{
  "num_hidden_layers": 14,
  "hidden_size": 512,
  "n_experts": 64,
  "experts_per_token": 4,
  "d_expert": 128,
  "d_shared_expert": 0,
  "hidden_act": "swiglu",
  "moe_layers": [1, 3, 5, 7, 9, 11, 13],
  "router_score": "sigmoid",
  "normalize_top_k": true,
  "routed_scale": 2.0,
  "balance_loss": 0.0126,
  "balance_bias": false,
  "init_std_router": 0.0171,
  "lr_router": 0.000249,
  "num_attention_heads": 4,
  "num_key_value_heads": 4,
  "head_dim": 128,
  "vocab_size": 46242,
  "norm": "rmsnorm",
  "norm_place": "pre",
  "norm_eps": 1e-05,
  "positions": "rope",
  "rope_theta": 3500.0,
  "rope_fraction": 1.0,
  "qk_norm": false,
  "attn_scale": 0.0884,
  "tie_word_embeddings": false,
  "parallel_block": false,
  "init": "uniform",
  "init_std_qkv": 0.0197,
  "init_std_o": 0.0,
  "init_std_up": 0.0197,
  "init_std_down": 0.0,
  "optimizer": "adam_variant",
  "learning_rate": 0.000667,
  "lr_mult_up": 1.39,
  "beta1": 0.9,
  "lr_head": 0.00578,
  "max_grad_norm": 2.0,
  "warmup_steps": 348,
  "schedule": "wsd",
  "decay_fraction": 0.71,
  "decay_shape": "pow",
  "final_lr_fraction": 0.05,
  "batch_tokens": [65536, 131072, 262144],
  "max_seq_len": 512,
  "doc_mask": false,
  "train_tokens": 651400000,
  "max_steps": 4765,
  "dataset": "wikipedia_en"
}
Below are experts of layer 3 (counted from 0) of a mixture-of-experts language model. Rows are named router (the router's row for the expert), gate (a neuron's input weights, with its number), up (a neuron's input weights, with its number) and show model dimensions 384-511. Each number is 128 + 32 x the weight over its row's rms, rounded and kept within 0 to 255. Numbers have three digits each.
After each expert's rows: a language model's description of what the expert responds to; "comes after" lists some tokens at least twice as common just before its tokens as in all text. This comes from a sample of Wikipedia text that the model never trained on. Tokens count by the router's weight.

# expert 4
router:125054102110091116100158122136100121040146163122135167145093079155148147096093095108096109141159102085091142119107118050127137158139093111117138087122117088095147099110111086092128188152167177113093143129114215099140162119078126108133140157125095129205171158135145169142119127100105121118212198140106128149205117119131155142125101167103099144175139067138128118103142090172052148136147
gate0:136161097131139101160147109116161137142081102130155136169125157119118127125136131132155125111166129137112099115146180123101102220140170097159109148158198117086086126093136133159161153124142121155123053104119138158143146107107079114164103152136133137164216102116075181140099162154135124076179061148133121120111140117124126136179178101179150098141117115157111100109126102161134089089097
up0:132108169125122155127113156097096129078134158115064127115164144104122138099141123145094148145094175163129127131138124105133131011085114072143122123139097125161167157181114160133138102115131109177062148127151122071098109106094157100108134109140125116074102135147134105110196061102105143168099172118161136111182141127144150148083103146077168179113119131105143153136142114065130126172134
Description: Wiki markup separators. Line breaks, table pipes, list dashes and bullets, and section heading markers such as ==See also== and ==Track listing==, plus a token right after them.
comes after: "\n", "|", " ", "==", "\n ", " =="

# expert 2
router:104100113118171095129155143093145096108135116156144117084131099184176157127090112132072118097166169172085104180135159110082122176136123102142104148097141150136128126128095124168105137129086109111100139107127255122105135122042132148109133094159089113095115166082142205176125111089096137143178211104175102151110138136157113107073090130154122156134157116130126136172101155124145094133094
gate0:099133148115153146121078096099172148087161121116106130157121098158080095131129095165152103143104192124159134075109122085088108186127104115083101095134131076133117139169133111150186099094138156121067150138162159120142138112098124139110133066099150143106208134117141143067173151098112144147100154115150141127105151113165097067198132138074153102139150111087119166092095152144145121166141
up0:126148122194115123139103113151132157097168168130145119145131114111101155066137085146139167169112063113178128114093056104157141114091050143066171152106149143161082111134126133182204106189094193151132181094105118107055151078124144127130178105140157195141208140116140148137148111075078065119097098106157146123140132118174148071169121110161093131124148137109147157130185139155079117148125
Description: Line break after sentence-end. Line breaks right after a sentence-final period, colon or table row, plus word-final pieces carrying a period, like height., s., ing.
comes after: "\n", ".", ")", " ==", "s.", ")."

# expert 25
router:105156106143092115176150147109065114064155115128214119130084176159120113077083096171111138123055138064126123099055085098108112076130093167105152146131108092165174143138092082121107166093058166113134150137164217168146103103122142138105111144113148138158170150107111056108152181106110082096086127119075123122185089154085162153078122192125140105117145082139094095130131126107105134154121
gate0:135206114053115155082162096076100094119111171104125146104092124087111151078141118147165134125237102130102155139126129155106152156153196115158111180136172124113109121111164118105133162125119126174148131127053138088157132159127117099146130162139148150113196129130100163162132105082078114119122139098165149114110109095169111109091103090106120208149123130135137048098094084125093159093153
up0:110149127125135106074162171041092145169114189155123129135109148149117114117111091154125104078136076144107113121094093107126105123093196127120118162123097185123158106133107104117118139055131118152137101157131131212163130171112100085082125121173158162168165168087126102130100124147084142128040106096125181112107107132190114130096177141148095141105144102150121130117072158190110131152148
Description: Numbers and heading markers. Numerals in tables, dates, scores and coordinates (116, 6–0, .78), closing === of section headings like Group 2, and article an.
comes after: " |", "|", " /", " 6", ";", " –"

# expert 0
router:102179112121186138060112144145145179151153173122112142095085127111140151084103143144091131054116097073119070157110113187123070167135096119161119084119126176107100122152118151140122156119131078124092123174156123110145098138117128065123127163129120156099118119140130140074175104077141119167134085133089184112128103057150075161169101123092092184159139161125145150097141130136083126164122
gate0:147132164123109131130124127188142175091154141141119165153185056136098097113110192075125166188140125219140103104139103101075172106109112131100169112188188098128111058131163204127099154108147118150130121122104138126175099097151187135136109108071087093119133110150126222173061103179059139117138137158146105158096080129157130088132172136118116153105064098178148130144130140148074159080152
up0:145168128107095139116103065143094094097143107130133142133120073184103117156150142136097137125128138124179141126179137150072127167132181155120139146114136170090136078092086121108113130107088105139110105106143140109188115141085186127119159121104137095149101167146109084110088141179103160125153119139089098142077126143126091050166043121118140121114132102114153072098112100096176097082116
Description: Possessives and line breaks. Possessive pronouns and 's after "the" (his, its, their, latter's, club's), plus line breaks ending table rows and headings.
comes after: " the", " The", "The", "===", " ==", " ==="

# expert 9
router:109145106123134170156077138064106124192175113135120164094102149148153091094124071189104101136139122154111166119115142173090140070154124180096120144105111104123170165176129103157137111093034104081123114100159117134053101116188116143086110147102133125141123108148129096107140166149153110149162121158120187146129126152121122115112144103173109179138085152153151125116123119129157168186090
gate0:118121197096145124171102165110137124075093115128136120085165134102134145126072129117132147123085133155120097156059139048145119125142148069099144156128144116166108156073076110136129107164127153151072142120091199096203110126126116171111175149147146068160179101167143155173195184144132082102175077144139137150110028069125098108148097040163087182153193131142109116149159206121070108145079
up0:117138043143115187068155102129112112141093132098146108135068160157156123104219137137152086177173113141127147100156139174116093145122149136129113159157103191048124118112151110146112136135123078134119106151199115105126163128148120111109047048115125148174095138153130108104073101158112188170112121122148122089118138134147125090124175141211190126100081140153131083107091091067159083094109
Description: Definite article after prepositions. The word the or The right after prepositions like of, in, at, to, plus some capital-letter pieces at name starts, as in "in the Wembley final".
comes after: " of", " in", " at", " on", " to", " for"